Experts of a small language model: 3 picks a token.
Below are experts of layer 9 (counted from 0) of a mixture-of-experts language model. Rows are named router (the router's row for the expert), gate (a neuron's input weights, with its number), up (a neuron's input weights, with its number) and show model dimensions 0-223. Each number is 128 + 24 x the weight over its row's rms, rounded and kept within 0 to 255. Numbers have three digits each.
Before each expert's rows: a language model's description of what the expert responds to. This comes from a sample of Wikipedia text that the model never trained on.

# expert 33
Line breaks and first capital letters after a line break, hyphen or quote, as in Jean-François, Eilenberg-MacLane, "A.
router:122135138168149131087149155087133099155149120145138066120098102113132090134188100109094133151173119111135150105099125117118153104108132140101163113131129143130123149122139145110173130116102099139119108143137175145108162133167140127123098077111099122123102114128125156105167124095109186131109147079128121142169104129106130110162141121128178117061115116165150116087124133103152093130132075108148097129106127079143160137102170125101166136134116122102126136152101106107120094090108162158132114124112142110111093125088155156135120104142156144136163104135153126153163162179132137166121156095161136118109123120115114128093148132173111148114143121097126156134137144102143117112119
gate2:096165126104106142100141133126158127136154126127129157177108148132092081107126109111113146157153128123105142128143124116163101152114105098100134134085085132149053114085140165092144161163130079148131164103131129126122157108144124163134162161119154133158125121101104147115118140135137098110192130157119142118122082174098135126182114145122127118143118136145182135122147112117127139117115118068084146096132091115102095128157149087116140109098114152150128165136104143103114123083138153110132151121135132089189122151118101157121131153139175136141132126124113085108124107110145154150123132146130114140131152122120124129118172144096118133095151123153091113147139177164145170164145
up2:148090110120167064116135113151070096134121129106098147128116145177160151134142152138143139128104098086141131106167125161175086113087154154132134105149109127088125084138116123129138159131132122126062094100123141146126158118128172146135134120101129152100147107144118123188095130093126118129108130146129131086116092143127135075096157142126132089114147122111126167108132114114160120122159146114163139121103126100121109123122166154121121144149129153137126103150078157104092137126110100141103083104131112118102141120095088156148134125120137137193148120125094096126153143100114159139131131156091138106172129147117118079127103155090101131161137103166139117137126158144133157109170

# expert 42
Sentence-opening pronouns He, She, It and verbs is, has, plus the at piece inside names, such as Potato, Tadpatri.
router:138078121102080158145149138125109150143091114095131183114146143150108094153110151155165081156081146077085131112151133106107127137127154091137131113158161110139163126081099133151128133107109117110096111096102115140144141164086112123130130151131120120110111145150164160150133094159119101132130113146124141111144092141135152147123197147119136152109182165122134138120107088144134105126103155151165094107082103128157152080142096139160110153152175082113142119130142118140141152137172098161143136155119138118114145114098162146103108118093120119136143155155077132132119113119103153121129095169111136109101152101127117121094099111145125105091105142126119166145130146141118148151169
gate0:122125130118121139163112093143149125127152126102142143135134120107116172122147102131138108113152121118082152123076141122150147142133121107119149105102141143161142142155138119116134084145102112150108083123180173176143104152166168120131169124114125059128121144169153127154087118105105136117122147123134139093118158152113133145121115149132149131087108070119109102166134161173092122148108122107128140095146120127106101148125133079158138139143153134143138098117089130138075130138182118121147164135111122111106110150186115093126176161129106131097116163153157136157143128150120074130112126146158162167102128143138135090147155169141095108105161153131136168114179150146137106109146
up0:120145112120137097095126142122154118147110148103104081099109182151104099104138138110123117103150092125131089103129107135079096113158139160133142122149119106127127157153145155113146119128146144138148128118110083140129079120114123154113112101131116164092125152132129175135126160106145118118096115145155104132152118117127147115121095159154109120165135128183146097113066166131169109117192082106100114119160156128116110102118125135161118111162148145155151172074143104095126102132110124141094129112153116143148111119132156160080128091090134117151106098063161133152146157138120114143158134130059133114114114141151158129137098105106143123143135087145113102167088133151156139151143

# expert 1
Inner word pieces of scientific taxa and foreign names, often after c or o, such as Leptot-y-phlopidae, Pleoc-y-emata, Nicol-as.
router:113127119142068101107130129147131140143122094095138203165110133116129106130102146091119131152130105146107084130102140157135134137123120088095098139137103135147101122118132126119126108094119109121092146098135106126182136125079118147115132162157128138078118100126102133118172131148173088133146126164104134114122113130131115162073110142130127144139141102118100074167136127136083082086127156066170123112105077120162163121119098153122135128097144157134116157151167128149176156143137106131109138125120127092117164132119140103130084129097102124121086132106155111111120174124164100119113162105149110125126176099124155116124082111108115126089125105132097120178139146124150126127120
gate0:111128104133117135191123079132163150132130127097142142140132144114129156096161126159133144105141093108083151126089132104143172188131129112109146101098128143166151139131140148125122088133096116154098085117159173195159118178171150134141155135125129082122119136152134111159095131120101119125111133137140143114121154163096125129115117137153124130077091096133087108164120145163112145142115110111119134087146135153103117139131105089164123142122114114114133108108100136131097152150199116113137158140098134121117128159183114134106144133152091121102119131161123135155125130151134074134128116146135169137101143152128148110152121135140085097093148178147126167120173176144115111136146
up0:109177115127129101099136146092135094154126146106114095123102154156087117108155141112129102099145098103142099103133108138075093108148125152126120119155115093133118151155126148121146114146137121170158148130126117148138066115112138166113114101132126170124124160135134174134123172117119167099095134146150133135132123106144150157127102161106121123171128132182142107128078169149171092101188081122103103127152138141112147102121118116137107134160169129158150151088107114111136110110124116145089112117149106149148135102135163118090117122065146141158089123082174137139169171153121092151124135134084109120143120130145150108132129125130144108154129113158120113155091115174168152148125

# expert 55
Piece right after a capital letter in countries, places and foreign names in tables, like F-ed-eral, C-eb-u, G-ree-ce, b-ron-ze.
router:122164142127102140136139146100114108127116143112127146147112135119134162118064135120123140128126148139137085161158135126105089094154089109104084129154087110127094122172145120148167109133181137131124132177132120139088122084133125103161124130141150174140141150160112164112114123131144090111142166116161115137141141159096129159120127133148133149097177144140118130120156150119128117145115145161161118098117116121122100187161098099116151158166144167134156115076114113175117148116143163159096115143147103137186147120159097185160132125159153139104093148116122127148127117152136146124117145130102110165090152146104159144118114154145141152171109091101090116077124131118169115113106
gate2:124161117089131142103149123118151122136151132128134130173099144121091064123135123099127145176136106121111160120137118134172109165127094110100119122086108123134060116107144185085143164154140084161113132124139128122150145125141127175137164178111149149160126108071103166137117131165155096122135129156101124113114094165084155100161143152122140117160146124128144117119126095105146118125127097101091158112145128104087080108151133110133138106110101147156125168141115165113123136099154139091130191114144115089170110158100127157124130139142150153146168096125120088115134115102159137165113119150113118119133139122143113113142153153079110130105129128146094131131152152153147150143157
up2:126135148152152079137126120136089129118118130110117172129113139159153176099128124138121147116138131072150131103146114157190106122099131150129128117166125101104136102153098133129145157149106099118100108097112147160106151133128154135134161097097132138125121088160103097192079153105110110153123098131114153094116057139145135117103115158143133145103153114121128145127139134115175114131174151066163122100129128120151118111127175141137117150126153167141119107154100143086110119102126105132101087100142125136126142126109097154143152123104146131194127149118091075127158159107107150139147114152080142126166143123108111076127121137084120116117165110148125129123119168144131153102161

# expert 49
Stem pieces of scientific, medical and political words after c or p, such as c-ell, pol-yn-omial, conom-ic, stud-y, Christ.
router:141093114103115120092151133151127095099104155106127123166095134161116132141114112123166115177106091123127158109126121124141110164154077094117138103136096125129095102153133133153086174117111076158092164108133092139141148098137123155133186122115160151147158130129166163137148127134151138080107135151127150087150150136176138089135098155159142139174133078102134136110154133087152122115133133140157152131128083140117136101159124148138134085082102161159163139140136152133115170166131127113154151095116121134112121140113108110120147091150112145124125137111107086118117123108090153156153133122106107146119099153134189141136074140111172145130120088132109104123150132146142160132106
gate0:118104109113108149148101083151151140123126128105172142136135127081107167133167094168120091120150087112084129113097160132158159167140112112119150109089157158186155124126122105118122093140115118150103082137141169183145103156172153115118159125116118076139128151137151135164091124117111122122097128120142128123113167138126115146142105153174122101094112074130112103186123149157104148151141102121116123094146111132111126146130139090158126133108147119103123123113101127134060133144190114123146174137095117098106107152158110125136173129141110128123126128153153129145134129139112084127135108129134166145085134146122134075146125184125126109117157163132137146119147157144107097131143
up0:117187119116130114107157151099134115133131134101109088095112180161097101106128136103152125086133112119138097114116117161073115129132139159156149139143120114141117150143151182112140133141140136135137130119100122118129071125135107168099110089143117161114087146151136192122108201134126132124105132126143112122133141091156156113125126148131120131174137136165152096099069188147157104121161100101110125122137142155107145104119109122143109124160154144162190139074133112120139115117133113127087130113143129151129140119155169145100132088093154083153096124093159132146163169150122108150147116135084117127139125101143149146132128124138126113152135111122136146168098130179164149153120

# expert 28
The words the and of inside prepositional time or part phrases, such as at the end of, during, throughout the years.
router:157104142090169153089149115175086127120120138116136084103167151180138105140137166155114116094160137127126103095167121111094136143122104157131161148128128150142164110122150092149097106110134111147141106163143152124167076119153124114119174142111118096124113153147140149114154119085113133101088132134126105160094090158157135158099149164105140154133168142126125137135112080135124121132126129177114102116140139153128059110104095128098121118126170106136136147131167122134116140132116104108146122144128164123122115081172145118117163110083105121173168118110162151165131131133132095091113151131119150095141104113165106111127136167100105163095115150156143156127091105112117120108113
gate2:122134113134119139125136117148150107155133119113121156149091147139102076109152131081108145142148098119102156134137100101166137158108098113117141115085106144144057107100123156123148157177148103131120140099120116119147173114147127160113160174125133153165130120113128160108103140145156073110167136163097129092109111197103137117169132157125128111159166132132137130115122105124123131142133138089092149113117103143082064118176152121097137130098092133153111154138138143099145119089151148109104161100140128119158103146121123164130174156156158127144136095141120083118121146111179144134104121150127118116142129099130137094136151167082104112120153120132096102157145170160144143116134
up2:123112125113163097111142122145082106129122144108108156147108161170150154129132116140125144130127136102150124106140129144168100146091147153127105132149123100102121109132107138101127177130087111139102089107136167149103143126131144148149138117115130128143130101144115113204094146105121124162087122129126148105105092140130137095105133142145141124117118126127138166137149126114166142142133128085167134125117151094129127091103165137116120125144134167131136100145073156109106129094106116145102087074118112110107148120088074131133121114108145154207147132123116073167174149109117154171119124124085130119176146156096116082095105130102105133140160091156114118106125156133131178126189

# expert 39
First token of a sentence or paragraph, often after a line break, such as However, There, In, After, It, Both.
router:180173126099144116143159155157090085126154139124102113110111102127128152173141100081106140130143119078126130109091146109147133128112121122155152129129161108099143120112114149112155114101160125111159110153130145138091113175171181150111123097124136124149119093139124113102148134109122144104117108090125123127150134144163138133174142133122118149125121102138124125130159156116140117172077099153168114140130142103119114078067160134102159109142094084156107150169144143135114121141139141147115149075118117145108104162103135091129162148141161159154134105112122097168133151140148129182091132129099108101106105095138114110103124153095082156116172146108151133161089145094139112139102
gate1:116094115145160126142144125108149098109155098132128145158127116126124143119132072135139149163145110144114100155142150158117119150174122131163109146132119106111150087131130128137137160119102136113151104137143133110132139109132129112151141100096102130119101112115145098096118141122112130137152113142181167161134128112187129091132106107112135153180118121084132132114147076095114159117109152103142149147155135105069182116105127130123152123145156098123159141104161123101160149106139167172182128138079098149163105108125102124096136129133122133151139092093111129095145111132119091128184126104103067066147144166127046128135127133133115116128149134104163126142149121152160157160144
up1:111148118070109155127138138146123105134080151106179124142109158141101129147141147120148141102152155148166127132104142110126118132112155124134130174099151122151139158151114113146150117134140145134100155135101111135127171140118142117116146106103157133146143157143143112168080139173139100133167180121117127126081137137141161119129162123154125165136147137102132084106128184089168077150126115133131108157107088120147081151155108132156091136139100099120104140125087158110120189163145095139164091117189112152111121142111090134133123161150096131119106135157116140129137132100132148085110128156083126129095139127115119098126089129088086150142132142161107145133088098114108174101148

# expert 25
Inner pieces of personal and company names after a capital initial, such as S-on-s, Er-n-est, J-enn-ifer, N-ick-name.
router:104133132115091068111172149115095113146121098146144158160129143122124161139094103116164119173117076163159136131154129106091131124145083129091093131136152125093105088145126138151110134157106099139143136160121142105096151086125113117144132142138177141102135094099144125124145098182118126091134119148144179103156136106110147128096123116114152094142079170142132125163166154113106112116123121155091132092113118110096092150151135091124118123122092117123133106108097122107146131115097136149108112155091101112145118157150144129142135163166145169127119144126157108086131112095111191150168117102126133160136098126142120170108130132111145109152108163134131090124139165113091075144109
gate5:099103122119136138147129106136140128139138112122114112090155119121109127128089135149172150095121138120101112112149137159146143156117173167132120164121090125135171134117121131120122129102160110127133139166082159176172118165124150187113156133124134124096129128106122139107129124109136091127127124112149166148144100175147171122148109164119094140135110128134086158141073141122116111107127103128114070098133086162156104159098152134090102118099101154138118165074122147135111142113121113134148132112086105153123121092125150104084093113134121089147117142095146122124133122134130058131144137128074142102111137144158082158123142163149116162091127156163182155148121120094091149119101
up5:125111110118132083126148164122171099111127154182099128147083116077151118135134100122102128095111142157085111149145102142132114150116098119147143128111137100138135136107102142130126134158224082108134166112119143135095124115128140138086094125166164115114161127131171160089094147148126124178172127129111188142088137148123092112141126104111104124165132096072111104157128099155091117137109169165158093110132163113138112146104151114121150120120132174111119110120156134131139142097124159176131134151088117133126114126148131156134122124145109095117116162138133096084098127132146092109152083111119133150156166154126119133115159141139125139122152118101146129095153150099124149136130

# expert 26
Function words before a verb phrase, such as to, who, which, had, have, only, -ly adverbs, and numbers in tables and ISBNs.
router:166074171106154157134121109140150131107130136114158125082138124124135161086159102123104160124140148149110146106120132137143141155131101114171125106120189108147128123098133120097086168136107107125145130088132148094146140146109124097134106155120139154119178109123135173144139164129125132143126126116102119147087138111173143116115164118135122131139124115184135170121131075105122140153092126114127152135148142151124139110080108124148116097074098122147139093110111166128113074095147093124152119158144142106106159134115152099086143132115099131140094082110115137155141178177134174169109120137092115102115155112082112087138139100163139171121166127138121104139117124085119114106143
gate2:115139128126124117127113139130167109149158129110124162163114155108087079084141106092125145148153095130139145142146123088181103183111110111119162132120123137133082122092136151078121166164132087139134138111133115130137144115127140168111154173126161132163142112095111171140102145140150062104197131152121127114100102173101140126153124153116118089145141147144157135119162112134121154148129113110089151132124098130099086128158140132111147104105108113157139162133142148106131140115154159107101165110134114106181126142121126145132144188133161139131151115144127098104123112118170136139093121148130087135149152128132106110144174161078102109099143106133096119156138161156151150161151
up2:120118113121149096087157118137080094132144127118112129157109145170163152140130137147135155125119121079129114105131116150188109126109138152130090126137108109082124102165107139138142144143123113159081095107133148149096144144128147150141150102120125143129128100151118102171096136093141122172096111153113156093141088153132126118091138159148137129125147100095141135108113132109170132131144154103178130097118152118124107118127175128134126156145157153135115102148074130094110126097108124156099117083146114132116134110093088159135127099124163133205135129116122082123179164112110124147136097155097131131163138150114111073132098138080121124149159109149105145136111150149146166113196

# expert 62
Endings of non-English proper names with accented letters, such as Polish, Hungarian and French surnames, like -ić, Mészáro-s, Rappene-au.
router:097184157120149120114110098130143147159167130118163163142094124102111097091119165153150091165133121117115123121110168167154125116166141092117103092129145103106139103133119123138099124136117128158104060111132119135152095145115139132108096111140077148108141147159155121100122077122146109162147150165105073165114095125146112085095122143108147125139104129108115092146144150150113128160144155106103120104111109139114166154101100166132132127126140104099148126152088087110121112151132145168152076123104083090101152126119111100157125132142128114094108104112128097097133098128113117102098124087117108092145101139114142105098152126107107118136131139118180136167160134081150157109134
gate0:106126117115108142182117104166147131140149134106159131112136147098091147085153116137141114114156121124107149135097145106152153171151130112110148094106149112166149154136131125105141084135092101163066112135148145155136098148156161112129153130123134058128124144131110138165089120152102148124120120120141124128129176162080129145093122173171131089085105084125123107163123132165098142129111113128103112102143133118103094160130142098162115134125149115133131138121121117136081115123163120102169176135107112130071099161171128116138149146153125117084131166147144114144110135150108101119128126123134164153113144155129138106145149151144102089139145131154115180107150204117102114158125
up0:099157099128124101107122162096127111145136146097119097119099160156115131142147144120127121102113123137132077133131120150076122128123151172146130128151125111116122143151117149096124133147127143140176119120153138153133086113115136155124131098120124153095104146137152197146121178100102155095094117141135125117142145109141152108108130135137109159174144145182134099122067169122168137101150117135117134135149151170140114100127114114152157109173161138148162112077124130132140113140123125140080125148133101135135149099126157156100156084057147091155086114087153154161167148126113124163137122135085150132130146119140142140123113124122116107132160085113135105167083094165190125108146

# expert 58
Inner pieces of personal names and surnames, e.g. é in Jiménez, hen in Cohen, son in Robinson, plus father, son.
router:096147141118075091148096163124111115112106116148161183148117185101134120154109131125149129124128090131131100131135103162094145114159176110091110133113104119116147069153150127137127108111130155150135098091128127158119127093113141143116124084180140131126146143144165127099121079094108122092164135090132151100145167120129133099106140133156106141178121116118141112125119124068128170110138175105136140118094100075143126170148153150135119173127089155130159105099141108073109129134133124171145100146105079143109103138108126140148122175130154139153145146121117092096111135134103183133179104129144143157157138164137112128114121125143113147140157116128127150145143139145100132128143
gate1:099109104149144140153151133119136105107148117157127144148127146123148128122114086131143143175121112117105087149119139147109116149149108122132101141108113113109147077135114140141152133124138127106148113123154153101114132115138137115138140127103123123151097108102139104105112133101137155130166131142173162152127111107166117117113091120122132138142102110090111097106154080107109129108124144087144116135148159074109197130116129161125144146154158114100163126104176152087137171082092163196168098158098080187191158115114123141106130157144105140168139102103127141107130131136110095151171143085122086089144116151142076118155106132122143102128142146116134131156158118118153138161161
up1:120123122102124172103150140138121102140096140086171121153130182127113129162140150125136137121155147130157133111122135128113104150113158140136128173109145129173168147158133115119144117114127161151092154148088108146128165136119125111105126107108125140110141133134155104173086140155116111146128194135122128136083153121126134097133155116149122147143161149094145105106140166130166106139133147135140133164118104129131098126149080144148095126133094125107126129129078154140094174160171086125143092117163125135143129136101076125136105133144116120142110130156122125129137133107157159069104164145052112145134161122102098112121073142077079135138104119172105161139089087127108168122141

# expert 16
Single capital letter starting a word in titles, award categories and quoted names, e.g. F in Feature Film, W, L, T.
router:197115111133160146134164156169149093074168135108085086144114097110152098091114110099108165158134145118122158154134128153155147106110193125155127140152130117145145137127122126098133144092115115089146137152135102156103149149134144089115116112119101112137134117133157132118140104145114166176080140164129138138167089139169134132097111129132102091095097128173123173109113096143125171132097090118134134138139131139153151123111145140139144104121124085118123096146100150148132102134095106128131153098091171143122135126121133115151165126136124121125150091095132141124150147066166090145124126156152095138118112115101095114129109116139121132124132160155156115124122088111074125184100
gate5:093138109113148152153131109138142110138127115126098101095129105114106120131100144135179140091121143102113132148165133156134157140119170150118121167121086135115138139094130128121119111094162125113111138177107154157186110164143150167115167129130130129090128124133119120092130136118142122125112122120140176140155099166129171136134119164135087138168114117127074149149095110113104133127144105135080078122111094157149108126081132113073105103103105127154155162110134145145117094125072119141126144127081090137093120104137153120093130111126135104151128133100122122145132140143129077124134142142077120129113115149147076153099115140121117141087128155179177162165087113126062139128114
up5:124115102100129110134149160118165098114126148176096119139096092103166125147171132110102136091115149168103120167150101112118127137118103080137121114120143097174151140093104158098118099158188092119118172115128116115105112143122167103090119102169109106124175135117167150082104141151117139201162148120125180133066130139107104115131173132125105114181160105072135116168142104135108127132103138167162114076150180093135117114113154114118158123138142152123143122112131139130116137128106136154125133145105122111139135129130109163143122142135124115124107149124124096113077110142136116132148085122110135169146164160135154132115147125099118122147158106122117140119138144101127165134153

# expert 40
Coordinating words and, or, but, & between listed nouns, plus following the, his, her, and pipes between table numbers.
router:133129137081142169131105080121089147129143143153144058123179129134168127109134155167070113142169149121120137096124107135108134142136175181122117147100157112143127122118142156154103122096098172168101126158126161115147102141158100091124120160129093105131105114110157143091169160097110151119097165119159137177115130154163138139124132149117137169115109100146151110131169089174158104121120160115112149152160139133150136126134124128141153110125172091134132135113131120127102120126131081089136157128122169154135121120144146133102109101135109100164100146143143131110116123155159160153097120151106128130146132117147147091096115120147158161141163130163134154086110171119111154154160
gate1:076096093146148115150136142116173088114147093147125138145134127124135136127125080130135160146143132141119085160153159157104134145139110127142104132114120107080132082114120137120133135108142141101139118123132141119132132097131150098145151084111116134091096119097149099130101137140113143140151110144178173135126112130185126079136109114120110130142103123090119111106136085079121142099126139113144121132167152105100196118096111132128142133129166125116141132106149130074157158071130147184196107153095104162165128107139130123114125138135151121144144110108115131105134125145106103134172147107124081102148138169119074155139129100151131128117163148086148128137187120155167154152142
up1:138165155106117151110130120135087112118095138091155146152109161145113126161145166115141138111148128138158148123105139098114115137130139121121111138130137124182164160164102112144149155127127142141100141116111102143128176141117126136129139115098138129152145174147143095140105147149150110132159165141114117119074155096122133120125158106166150150165168157079124116119131174092160116161134105114121133158117079106127069154172097141145092136135123094106094123140090146144128161167156087129110092104172110137116123128108096135139147138145091136135110118149129115120139130090133152084120124133073118134125130101102098096121082158069078127165123119158115134138077098125104169093132

# expert 60
In or in before years, month names in dates, An Act openings, and closing brackets, colons and pipes in tables and lists.
router:129151141117131161103141155157135143126191140096132099125136152191123144108144116124093116101146084170145141120133108105138137165148131150172143132118145146194147119100130151117127149111167108139142097168148164078137105166163150106106123122142123090126125153113151139153114112114178105101104166144133116127120136102145152087088113116148173129145131123128180153166102147146128137120140119136107153146148156115090158083152122132112104040098140132124140153105114131082117128148095114109128117091125175109096158102144137125120119093087099128132132143168089132128087133163102168136148139138140125132126106094144131117112161109104123153103127090135099134139109116149115156135121
gate4:087117108117147122143122132133154115116119138101128143124115124145117161154129092137177128102094122109087137147115085127107105113110134163170144167067127106111120142120126172126130073183126161156143132115176118152120123118103227094144137135163107108106148111126179142161123124156118115129156115096132135128119165099132139145127107155150114145126113163153143168107092151126118128144129130137128118139109161100138131126123132127131097138164164134137114140157102140152118127134158101128116118142116138078102122121153121100161140151142156121167163145173089150134134165086100142122156189157083095153095109160176115067137116119133102147146134137130138128145094132120103145099136
up4:112129148109088120127149102138149105111080130136115116141121095122156171188121097132157136141096153107116144164095133133144169127103138118138113140119159139118092097127115110149111119160171155126120188127112126133108095129158143135121100179115170153105115134115141127122096108116141103100154148131095110115108121148155093155116132118115097110104132174131158127104143119154125176110140120157107145169127137119056120125090132106115099116117105138167111136183121169129159139096138069099121099145147121115160136140122150125105178049110155119127154117134106121171121136179133099086111132147107102112130121159141151129141144131118135163093120107183121142078132129125142123122112

# expert 54
Single first letters of words and names after the, 's or his, such as the w of wedding, wanted, west, and B of Bonham.
router:190130109111175100165155127167167082106171148111125085123108109095143127118139101090138169137149108161097141107147139149119134109123166138110102149132124127141130134136126093115133121136114157156184125141098146109151181140118129128149110131109121138164133170118104106150131105112164152130115103127092159140168123110135127145143114141099116061117117113165117172098122097093126132141130094125115089153151160099131110130152146146081154160098113123129115127150091125118089102155138084123128103165131164116157139125105122143123132085117116113117139106128128166150074129073181139132126145133111081165105122156129115107108129113144118132105137147158149113152105105171083124107092
gate4:104127103130119115164122132127143096118106129103126133133131130132120126172110086148167156118096128117098151153121080113120110117102129156151135150069152103130142137131114172123124103158122170147096137114185122135142125092117226105169128133156129114111138107107186121182124137170132098106150112084142114116130170115123124118143097141160112128152096181171134171104094150111133144128114139130137122141127144113128135143131143135143094146149157120136136114125144145159117118159174102113118121117131124076128121119154109104147135145160134109173141175164093115119123154100093152141157174177093115123085127128167122074139116129127093140152127147153129142130102138137101154102153
up4:113130143099101122113153096133143107094097125147097104123132121117124135195135089137167146144107163121107168170087127105138153120099146090109119142126139103135114110102130105147094137142180160146114207122137119122114102117147144125160097163123160138148124120100157147121094098124144104097143131118095118121140145134162118126151130112133099101102116169130168147113142135142130172101152099138133158159133141099083121137096157122108113111095098128159135144179120169145137112090150059110137099136161136110167136137122128119122159055118155125135144110150117084161112111176143120117125138160124109097138112142130161128143146113113104177108121090186130137084117125126140135129123

# expert 3
Main verbs right after a sentence subject, mostly forms of be such as was, is, were, plus became, began, released.
router:123108145104166142075118113114148114136164162151141084092135125105152154122126106147119153120116147150112152120142163104161139150103142158155100146151095168154156082098104174097098168101130138107130145099098154079136118120107106145106103129170084145154143145136152117154138133137126097161137115141167132128107095108133119123125099091108099131176117142098112169127144097191106116150098134149132108137142156119135148103121107117158069171105164106130166159151153126112115088162109096124168139106143159117106102128114150171143069138098111162132119114121125133130118115138102106120111106135119090152143122122112087133084159148150121167170148158113146117128099142138129129135135
gate0:124111129119128110174101087139158121125161128100164150148134106123097155095180113176163117096171104126093140135088144120138161153130108124108143115116134145162134122143139133129126080134131112153112105108147139172156107150172139116136167133110124080136122129178136146183076125117111141132109121125146106121136152146110135138124150157150131122089117064116115102176109125174120131129125102109117125083160128137107106163117132073180133144136138131135119132116071140145094138153182111105160158136103144126106128139180116111112155123120106144086115114161151125158107119141110104121109103137117163119105123125116124093146141149129097104096141143128123177099189162159118119100156
up0:098150101117129128097131166108123117155123143108102091095097212163101111122136136081131128111129090124138092115127129124095085125128145175154132133128127099148121144143149158095131121145116134128136102130134085133135085116106138148108113098121112157091116154130135174144119169110149141104102140100134113142137120103151141146115129157135112129156136164173134080109064179151145099139170110112083139126168131139134116110150103110167113128159171155137172129099112114123134125122124125152097143127142098138130152121141168151100162123051150097147113100083176146137176149152109110138144150123097115132134118126142127130142113121123122112156141093146141113167072115133167144160129

# expert 52
Commas and place endings in location strings like shire, City, England, ville, before United States, plus table pipes.
router:105119164118105159106130113149125157174122123109115141119134126159138148085137102149106135135157106126122147119067110157111159143131168175145125136124107167141170077128136119145161103105092203127134148128110142151140106128101133120083099134156171096163195142126141136139151111102194093157132180142123093113138128162120126113133133092160136144143136147144098137131099140125111145161122162153066127176131101159139136125108117160129122154097116143144148106158107102113140125155142111103137098149132109150094154133110162135092113096117105135112099143128112136120101119134118136085124155133150119092182142121123135154098153132152114162117109132099120127094113158095141150146084
gate0:123104117120097134195117103140161127126128126112130146110148130114082168094163089163140108088151114117078136114114120102158158157134117123134134138098141139183138108144120129130113095165119125149088114104152164168170099166181164090132139136097139071121130135128161125193090127108133111121108141123146117147138127158130142165101139140151137129115106083106122090161112131164094152163101116105140090094146122138110100139147138110167110122140163148125128119096086134147081133157179127125170142118094137110103132126148112123134168136129117136096114130156141118138121136142142077136127113151122163136094164148113152112142148166144110117121165130127109148121172163138112085111157
up0:101165105095131130094137135098143095150141142090129109094106161127086117119139117082152134069126115104147097112139121151070100124149137148135130123167109100126104156150152142108159115130140131141154115129133098131121076108117113164150126085138135174085123138151144201129101183121107142112105127132131118104141106100153166138113088154143113109147116129176136109135061184125142116122185101095113131109116138143116137089127109164135130118128145162129177126100140110116143137134144135157092114146144104134155134115139155151108147109086128075175124111083164135133141165154096118145148131106101139120122121115126145125140104157128114146135130121136115114182111109166156149145095

# expert 46
Possessives and articles its, his, their, a after verbs or prepositions (reaches its terminus), and line-initial dashes in infobox lists.
router:152107139107161174139132133142156120128100141121128102092214126119138175133086165135096148098124131086128101110101097138104086121138128162095129146112098119143113157093161126147132085116123122084142125121108148115118136138116133109073150164153116117148149124099129108102147127072129129141109155152141087088085127120145163109133135112137113181121145133130130148123122132138131103163110157122091152149123129127152089085109086138141077097144131127131157154130141138147142151116086101087122169166135174121128176109128126115128122109098121080156119152168128169127133126130144117099140134121109150122121091081170127130108131139112138121102130099136140159141087077084123130104100
gate2:104165136112111149119141148122158122122152134114151150166088131118103101110142101099113149167145107136117130118125142092176122138121095117111167121096122149164071099094142163111145159142130090131106154118131119125127188105136136204121136176134143148177115146068106168134124129135149102107155130154113131102107091171103159105163116144118106112170155150139156112114125095111118138101123130109077164152137107136110081147139137098119119106102095167145135164146136152132121130106150151099107162136149125106185114117113143153141145130143149116131144128139163092091120113100153148126131136119136121129132153113139127105136190165092105130094148115137086111153134155171158151136148
up2:123113121131134087124131087150072106133112129118130138144113153164144164109168146130111149128134129102140130086134113151169091139088140154133116126136110129100106099147104125124123167124099135120093114123144166144115154145119157117143165114117110145139153091163105116169073142103116116184093135107114146095112091164126131121110155150142122126079128118120118147125129122119155101172147143090132154112103148100128105120111171136137118154132139137136117096149096159107110104100107112131119096095105119123104120142100069157145156125130161137185138122132098091161179155135122125167145113152098161113150112157096121077101097153099125130161160127171117125125138165150142167129204

# expert 21
Leading digits of numbers, mostly in table cells after pipes or in lists and scores, e.g. 1, 2, 4, 5.
router:173094110108175142123166134153143086124149147125101051123092099132140136133159140155135112113171099143130098100146137148150127090093152141162113140145122120164151121104137148107117113122094129117116145098132190105166081075154145103103090141130084094131142182113104133170120112109143125167089112170107108139130110074130082106162121128156099149164081109138109103131112095116145132155146153134124120147134130145157115108107145150148122153095127107113144157117112119140143108181135097089172118160126143146123156136145120155127134113130162151141096110120109141136147164087137163139146090131137097114121141117124099126129163137125110147114124100148144113119148148162150122165106
gate2:102159125137126134112139127116161120143165138142116148176094154113090079109133118104110127159160119131128149132145121099154111161106096119108142113112119119132085130071127149082148152133140101146121148102127106130120163100126114166121159173122170152155116140093104176132130125133143084096153136173113157114121085164088151110176113162131140110166156148138168128137129114123119140151116122122088143109127096115092084124144154117112124094111097143158128161119116149115124134091156162087119154113152098070205120138095141158137146154147155120133137111123136096071113116106140152143102125125121121118122135129136135132129174170082119111099142101139087119139126165147132161146155
up2:123129125134157103114132122139081104124134126103137139137104140163152171116143141138107141133130126102138121105156143151184112142091158152128124123133122111092122099147095109128135165145111117129118114108140167135101152127133160161133143129120123148127158124156113102170086118098114131136092128163119136092127091147144130098094128150144142117105140113106141147126158107116131126134151134085162124123114142093134105119118168155113124135120114156122105111160070139102104129115093111153085066081133095126089142125077069164156148133127149138232143136114095077130179142093134138140132109133093108115153130136099124090113115142082116121136164132171121122130125151127142190141166

# expert 15
Short pieces inside words, often after d, g or f, such as b, d, ab, ib, og, e.g. Budd-y, inst-ab-ility, bud-g-et.
router:089139097152113142147127140149098122113096101142146178165099117110115139109095144149135134169093146151155140150160111113142108135163100089107128108096127111107096131173074081107119158142144110128131135144168136153129139119127119114134148098118165099151134129138119145123104092145112133109181095106136180108143181117143131144127169152142146092129162151121120169090159138093153159109120138112149144105166153146109108094169103113152168147119126147111094139101125127190109137134153144141062068119159095112153143157131141107120126120104135103146141118152150133141089108153107140164152149144161185176151140145117137153129125106114099126144126108165137135097124116131118116151121
gate0:096110124120120112167115089152141144124137142105144123113139126107129150112157106159131096100176102128099148145087131121157165183133130099097150097097140152192135114153141125135113092145097117155105126126162181166145093159169155120131151140116127079138121133146142113174095098113102141121112117112116126112130164137126134162137146121144130108084122083109115102155126135154091151138125111125125133092137118142108083129134138080147124148143147093133128107120113137122064135145188100095159167115120141109095112144164111144126172142130115136085118126167149147166110113170122096105137106136123159141092146151125141080141132147145089091100170135127142160117179156128115108118145
up0:106160116115129117114143131081143106144109138117113086104108174148088092102131138119132134084129129116132103123117121127079112116163143153144145134156095103125113152128144170103156128122141140143135117132115089145127106124124122154114130087121108147103123157143143199129117193115148158140108137133148114146136128119129133119114117167141136119159112134176135099121068170146176121102158088104107122130155139156134137113123099109139141106162172157149167137069105136126133118107115123152093120149141100152138145100135155134093127082068128078162093107084168121143160173149108078174138134129087138118149129124122143130113122128134132128156134127150132105180092122168156152155127